Experts of a small language model.
Experts: 32 experts in each of 5 layers, 112 SwiGLU neurons an expert, 2 picks a token, a softmax router.
Training: a variant of Adam for the experts, 392M tokens, 2372 steps.
Below are experts of layer 6 (counted from 0) of a mixture-of-experts language model. Rows are named router (the router's row for the expert) and show model dimensions 0-127. Each number is 500 + 40 x the weight over its row's rms, rounded and kept within 0 to 999. Numbers have three digits each.
After each expert's rows: a language model's description of what the expert responds to; "mostly gets" lists some tokens that are sent to it at least half of the time. This comes from a sample of Wikipedia text that the model never trained on.

# expert 1
router:532518534496488508460512513502456478529486517424466538463445452524451532494495549571522424492536484526533505480509471503564522513485502389512418483524457488550399460500530514461485551502497504549520455462519496475527435535506561472540475494540479465447461422469493500518485508445485526453529468489542608548539449452433529517471433472528460511530501511512554553531468479417474486501518
What it handles: Word-initial lowercase fragments. First pieces of split words, often a lone letter like l, r, J or p after a hyphen, space or line start.
mostly gets: " J", " r", "- R", " | J", " fl", ", J"

# expert 19
router:480459558473543466421561499507463476526431445468591489499475478479510485514481514591446435482478428513557394567473434490592524451532529423539414514561477439520443423479558509484568497460453535506484521475500474474563442504537553479524468561569513492419527502490453558565489560452494449486440438491528539530557522484469515496472481429525490473465589578504526518531489437453493529489579
What it handles: Years, numbers, sentence openers. Leading 2 of years like 2019, small numbers in table cells, and clause openers such as The, However, and , the.
mostly gets: "The", "2", " However,", ", the", " There are", " The"

# expert 17
router:478498506459545476437521523499493492524469524472545480450507476492485472460507494497460485490503507495552484561502470493575490450541526346529468476460465484556473423474522525463487497461439490483450473488440476425517451473533557452499487485565476449469498448470455599502461545470517515493440443463541569525528530449543503574455503482524436495547586524508508553485454497415449585560573
What it handles: Table pipes and brackets. Table pipe separators, divider rows and closing parentheses in headers and lists, such as ) |, | Votes |, |---|.
mostly gets: "o |", "i |", "a |", "|---|---|---|---|---|---|", "|---|---|---|---|", " |"

# expert 24
router:492464535480532455410554484498483492489469480451560485471509468500454475489450509539476446448528456518553491520426515536549502408473542452543455467501528537496404443470499475490468563510460471508475436459530474456477433464533540431502528532515484491448483468496443530534474504464468553494507496520501497597550509411522505559457501485548501450475585506530547525498458470416475526508511
What it handles: Separators before numbers. Spaces, pipes, semicolons and other separators that come right before numbers in tables and measurements, such as " | ", "% | ", " / ".
mostly gets: "% | ", " |  |  | ", " $", " / ", ": ", "\" | "

# expert 23
router:504496511462552457477498508476497521523480453503510458492473496536494512485512477557493474453523519483548483570467477523582491494462592444492418498544514478527468478487525446489517553451538523539445427428518465442512439491451521505487486502526447477393549462468472567494511551499451528484489465491531610535544480451481505542418482487531459460490501468495598536514481477417493488554551
What it handles: Foreign name pieces. Word pieces inside non-English surnames and place names, especially Slavic and Spanish endings like -ović, -kov, -ska, š, č.
mostly gets: "ı", "kov", "ko", "š", "í", "ów"

# expert 7
router:515459483518541537456519519474454510513462555493567488501459437505479494455450522535525451484542515557527458519460481489590530481598548435506444536494490461522471450509519540431510519438500492515476502459548435456496440482499559513502449504571487433381493472485481557490465547441500502481458488498534489554557516442450510520473497490550465491489556532567567580532495498463465520517511
What it handles: Sentence-final periods. Periods and closing brackets or quotes ending a sentence or list item, often fused with the last word, such as ers., ing., ).
mostly gets: ").", "\".", "s.", "ing.", "ers.", "es."

# expert 11
router:511471525497479484462494533571459502514458430472559482478493456477425516465449458544492482560515509450549449552466477436564470487539531470544454579497498509570459428500544516474511490490489520519501466513514485493498465494471548449500460505506447500414482456467505558514415530453522504464511486527564463543564441478447482494441471505577471477477525519548583558479453488496455492534524
What it handles: Year digit, person roles. The leading 1 of four-digit years after in or an opening parenthesis, plus role nouns like President, son, author.
mostly gets: " President", " son", " president", " author", " father", "1"

# expert 9
router:491457543441480514349508487503459450506465490490537461502496463548490522490475452548531505477512421481565443529481458486553493494535510416544447524526491483494459495534510503456461528483477498547453460514472501450527421527489560517514464512569542480449518464480523552479488533476518531451453437483563535504548477438501484518506526469525444488488498585567552586518486486469507525497544
What it handles: Action verb stems. Verbs and verb pieces in running prose, often after "to" or a subject, such as took, provide, develop, invites, releasing.
mostly gets: " wrote", " took", " provide", " accept", " to take", " develop"

# expert 28
router:461476530512534479462532562515485529542428450489539564488469461507529422513501503533481470457542468499558489551468451472557517467498523445526410537526504489525451446495544497465505533462505453547505505468509420467489439467481520443476457519518454481400533448499507554540519501480525474464471458453534634551546485482481481575458526482549463457502535513563597510489497419442450497492527
What it handles: Place names and call letters. Place and organization names such as New York, Toronto, Stadium, Records, plus capital letters in radio call signs and airline codes.
mostly gets: " North Carolina", " Records", " New York", " Florida", " Stadium", " Chicago"

# expert 18
router:486495492531516515437510585520433528515510470525543490488475480520466475454490534534493476514513485489575440561440508454552503466549489401504429542541498487553477460476487524454559464509482483507476510461526480465523435444513567514495463575544496510432491485451473569516438575483499497464452494491539644503557487469434493499473487475600457490466524533518542552532460452457501503504563
What it handles: Year digit endings. The last three digits of years after a leading 1 or 2, in dates and seasons, such as 2-015, 1-996, 2-007.
mostly gets: "015", "013", "021", "017", "023", "007"

# expert 16
router:476500534456473442466507478563504474531499555507517499496488475534453447454532532545516458531536456514571473525411424478528477435489554410514409478527449473504471435489536470507534567579475509493479493440511475466516437478520513433482446555482516515423480500503493593571454511434435510488492491470552630540515483461467484566422508470519497484507513503508568549518462465407471516526564
What it handles: Capitals after table pipes. Capital first letters right after a table pipe, semicolon or of, such as | K, | T, | P, in sports and election tables.
mostly gets: " K", " | K", ", K", " | T", " |  | C", " of K"

# expert 31
router:545428486479505441437537551522500493537466520471571453527478439474475477427494489548493493469471474506532479582446501520592462495539536420469457522489490489571461461455490485469510565468448499523482453479472475472531463492504586409495450502575472505430492432504500553457453490477505453498487424475520469554558519456449503550442500462593441446519536519535577545535463476457464549531503
What it handles: Coordinating conjunctions. Joining words in lists and phrases, such as and, or, such as, as well as, often fused with the preceding word ending.
mostly gets: " or", " and", "ing and", " such as", "s and", ") and"

# expert 6
router:513487530459523448457506520469473481490530503475512462525524408522484510550523527558508500479485494495562492517462447521501528439492585416561463465538479436513492461514453479457492532508504508466425503422490429441494449485490523492461505496493458492439509467497488569500486507450478549511440492528478636549540534433471542527410507483538467439470508529526568572503460438421494535546511
What it handles: Foreign-name word pieces. Middle letter pieces inside non-English names and words, often with diacritics, such as Sochaux-Mont-b-éliard, Strømsg-od-set, ş, ü.
mostly gets: "ş", "у", "ü", "chel", "ç", "omm"

# expert 26
router:474522551441485492412531468526489459471566506528564512507449456508512548473479527555453440464461496512595450571472465493557486449524579421484409533521487480506521437502485492493505538486481510515452523477461439440545463503516529462548507512508476489479537479442460634528457536478479487445471491456519551534516524454488481582460479425527475464500532528569576502511483446412460508537507
What it handles: Sports competition terms. Sports words and team names in league and career records, such as Cup, Championship, League, football, season, Bruins.
mostly gets: " football", " Championship", " Cup", " FC", " league", " championship"

# expert 27
router:489470586479530476415558538500467486537455518457520449527489484495478520482477466566486444441507475465568445551437438448537543487564560492527435523508543486545423441486514486493522571468459474486452464464496506469549442505475547513506479501501533472382506451490474521566523516487465520509458463492532576566568519530506528544449489483544439451511530522524515577515458462447511581519560
What it handles: Numbers and units. Digit groups and unit words in statistics, populations and tables, such as 462 in 69,462, percentages, million, ft, km^{.
mostly gets: " million", " ft)", " km^{", " hold |  | Swing", " billion", " ft"

# expert 4
router:482448488460486509477522555548491481504489511492576486496501440492492553504509504597487505445500492506546461559453445482560474418499559464526486510543502502535420473519496531492469562461506506543401535432473441479478460530545555502490510499490446432403413460455498540517504498480491555476460520490518619543540451473515515496484454517572440406499508505549530594461493436434476537502539
What it handles: Taxonomic and Latin morphemes. Latin-style word pieces inside scientific names and biology or medical terms, such as idae, ensis, obacter, leuc.
mostly gets: "idae", "ophyll", "obacter", "- Class: Insecta", "- Phylum: Arthropoda", "- Family"

# expert 30
router:484489479458466482417535517539469476454459548497549418490518441468481504491448476544522488478523497527529478521479462460551490509511524422514458542535527461576412455508541525494511504480480524531474465464493475404521424496518558449538463519560478466380509465448478525520451486495437508477471464488540526525522523472481523522461475518541427496506608597530586561498504482454527552562602
What it handles: Articles and adjectives. Articles and determiner phrases such as a, an, is a, of a, plus the adjective that follows them, such as distinctive, similar.
mostly gets: " is a", ", a", " an", " is an", " of a", " to a"

# expert 3
router:464446548485473465422504554524423445562464507479558463520427437485513519437495493515478469483523474472527450506464473478519456502512556455534443512576479452539455460529510505504469542464487526536501478482494492492545431573535569491491474545527463489447494450450481529545494475465520499433509503522568626532566521496493474506408477486556446485488545542573559543474493487477470537493517
What it handles: Common concrete nouns. Short everyday nouns and word starts for objects, fields and activities, often after "a", such as car, bar, medical, ship, design.
mostly gets: " car", " bar", " medical", " heart", " computer", " ship"

# expert 12
router:528481497462478456432486504521476534509470488480530523470482456489487440462482512503458512437510498470535447517446471418595539468547554408522427491461475485560432421475538518513536530487516501546470485498516463452495455496492535484498508482481536463460504418431468508530496547470504486513480409447525537541567486463516505550485464484534433490489582526486559506502431504529459500501547
What it handles: Modals and clause breaks. Modal verbs and clause-boundary tokens, such as would, can, will, could, plus commas, line breaks and parentheses after section headings.
mostly gets: " would", " can", " will", " could", " did not", " may"

# expert 10
router:516499466421482478435552500517493510522484559487514501459459429488514499497491543512529457484502500500595442573474438484564507493532548469545414482498522445571477460493588509503449518435500472487449495489490448446492438487490498498529464553525510461387468458447476519562447570462492435505491477446506551580520487510485469526446514507521498477503558578494547502562447556477485583561573
What it handles: Line breaks in lists. Line breaks ending lines in infobox lists and tables, plus colons, heading equals signs, degree and prime marks, and non-Latin bytes.
mostly gets: "\n", " ====", "′", " ===", ":", "}{\\"

# expert 8
router:485459549444495494449526531519500522549445458465529506504509457498469467474460464502476450513547507424541439534461500472553487472530533424517439530532504516556431458491503503468496506452544457546452542475545459477493429494522540570477513527495505518397495459458468566573490512510499460467484452491541566524588456478515483528462515522583478511501612528528558514520453506455467516521587
What it handles: Relative pronouns, plural subjects. Relative pronouns and sentence subjects in expository text, such as which, who, it, they, plus plural noun endings like -ings, -ations.
mostly gets: ", which", " who", ", who", ", it", " They", " has"

# expert 5
router:467518488481511475430486544562503459487476508486514460451471435459520524455505478516489499444486459464574455489487527517557457456489516412547427543551484483515443369437552466497502554488488484545456414533526496487550436414488516428483503544496490481401527449480504521534489545463516531486429521468556585571531447425527552522441455482578501482507556524560547521489499548537461532525542
What it handles: Copula and date lead-ins. Verbs and prepositions just before a year or date, such as was founded in, were, launched on 3 March, commas before years.
mostly gets: " was", " were", " are", " In ", "In ", " is"

# expert 25
router:459489504437453515362589549556462449561434450459547474463526486484457532490489434566491430457465455475564487563476494458610496451581516398515448559518473496515444398461509526467534493474446533514473457507526449425523423486504550477530442509560494505413497472487489583532457541434483502438444477495563503523562495429454511521457499480554427464519498544557549568544449438459503476572552
What it handles: Prepositions and clause links. Prepositions and conjunctions starting phrases, such as before, when, while, , but, plus that after verbs and paragraph breaks after headings.
mostly gets: " before", ", but", " when", " while", ", while", ", as"

# expert 2
router:469487555478545481435536546557479523532458537527529528440523375513528484445481478494501461400484453455558438591491479445542465457544515448524417552535521505523474494509549487458505553501500561505487521436508454430511403477449522479517469495532453494418486447461503559500470506473468544494455489473535589516544514485480497553472497438570504490488485501568551585490507393486506579523532
What it handles: Geographic location phrases. Place words and prepositions locating something, such as in North, County, River, near, southeastern, often with coordinates nearby.
mostly gets: " Lake", " near the", " River", " North", ", U.", " County,"

# expert 15
router:539499554425476484447494480529453497507466446483546472461502463496488464511508553537519507462559432522538482544500442513550507407532579439488482488507485488517442443456550514464509567513525461518432501498504412466499434474481526445500468491491489450407471434471472523542496502473453505471492477494548577544524485445497509557459477480576488489514575548511513553522476423378502523508544
What it handles: LaTeX and table symbols. Math markup tokens and table punctuation, such as backslash, _{, ^{, partial, braces, and opening parentheses in formulas or data tables.
mostly gets: "\\", "_{", "^{", " \\", "partial", " km |"

# expert 21
router:512488478442516491427550510507458509478467460532550450463443403482476481478520465551511496451502459517559475510502463494479498451558484413511397499561465455536465423479536481516491498492468522531490520437465488455507453494513545473463418489532479515477520416464460530536474513464469543457490460449523604526585539481523503553513483487546445475519548503564543560517445439470509541495522
What it handles: Song and title words. Capitalized words inside titles of songs, albums, films and shows, often in quotes or lists, such as Love, Night, "The, You.
mostly gets: " Love", " Night", "| October ", " \"The", " Show", " You"

# expert 0
router:538467505436554492463497563523464534553475521518548450493457421476470513476483510509507493415468527497556470558477493492549474499541550438472456528520526485501490475523522486468510546423473502532459515535447516503545467499496608485521413533514450524411483389495469512514414512470499478485492464497545567551570480488521474563466512490517444465501527458506578531509473395474464527515522
What it handles: Institution name words. Capitalized words inside names of organizations, awards and bodies, such as National, University of, Association, Army, Society, Award.
mostly gets: " National", " University of", " Association", " Commission", " Awards", " Army"

# expert 13
router:529475496441520431432531502476450481524459513481547468517459413521490489438510451529440493498503515503546465543498454467518523446482567423515431519549525482530457467505522533478547517403467541516451486448469426456498487467463531515505498556504493509463466495474474540521455526489464559464518458488532555486546492484468561511450484471524518471500444507515553574524512401497490481517510
What it handles: Personal first names. Given names and initials in name lists, credits and tables, such as John, William, J., A., and the first pieces of rarer names.
mostly gets: " John", " J.", " William", " A.", " David", " Robert"

# expert 29
router:491497520474517476457523504513472522562455431484509464474447471534497495466482461560484485509544509437543472596438432489549518466507534444497406519494468466551451491485540503512506550407525496559436503421536479492528430448480520537503510551466480470462507422396476531541509532486464545443465455495576629475544493485463524538475460465588473456480492489515624540520447475465500494554526
What it handles: Personal pronouns, surname pieces. He and she as sentence subjects in biographies, and pieces of surnames used as subjects, such as Baxter, Leigh-Mallory, Gudovich.
mostly gets: ", he", " he", ", she", " He also", ", where he", " He"

# expert 20
router:476484469443491501360515490552482511547497498499535450461459428451532497505471470549518444498474461469552477546475520452495486481525520478493456498497509493516465445506507506467481517446527515532467432457554447417551491473481594450502499490517486535409499492471505564533456520484476534512451497505523510525480454486534480515431453449515478398461551523539509518508458480422505562543479
What it handles: Numeric separators. Punctuation between numbers in tables and infoboxes, such as decimal points, en dashes in scores, | before percentages, ° N, and (aged.
mostly gets: "°N ", "″N ", " / (", " (aged ", " (age ", " m ("

# expert 14
router:464487539413518505476517506508424525517464500471512457436497421536460474494491502560512454522497487512579427583523435461557490496569525414516463533526517448497465397500497505484515533511462448508476544480494437447540445464499548478492475531519504489403496471447478605568457479444477481473451447505531565514595495468453505561447514474555476493504536525516553608501475490447521515514543
What it handles: Table cells and digits. Number digits and column headers inside tables, such as MF, DF, Conservative hold, Notes, Coordinates, scores and dates.
mostly gets: " | MF", "|  | Conservative", " | DF", " hold |  | Swing", "|  | Republican", "|  | Democratic"

# expert 22
router:524446505501479471399512529505441472502469482516513470445464491437504536469458465542493451515501476516559437535477493457525532490570495391556405515502509462587435456453572496472524520439425506540483500502493484449489439532523573485521531504558432516414490468452444532532500530463492491470496446464521535503564493481499481519485480508578499472510582559534569530526486413521490545516598
What it handles: Determiners and ordinals. Ordinals, counts and determiners before a noun, such as third, fourth, two, several, other, these, often after in the or of the.
mostly gets: " one", " during the", " these", " other", " two", " several"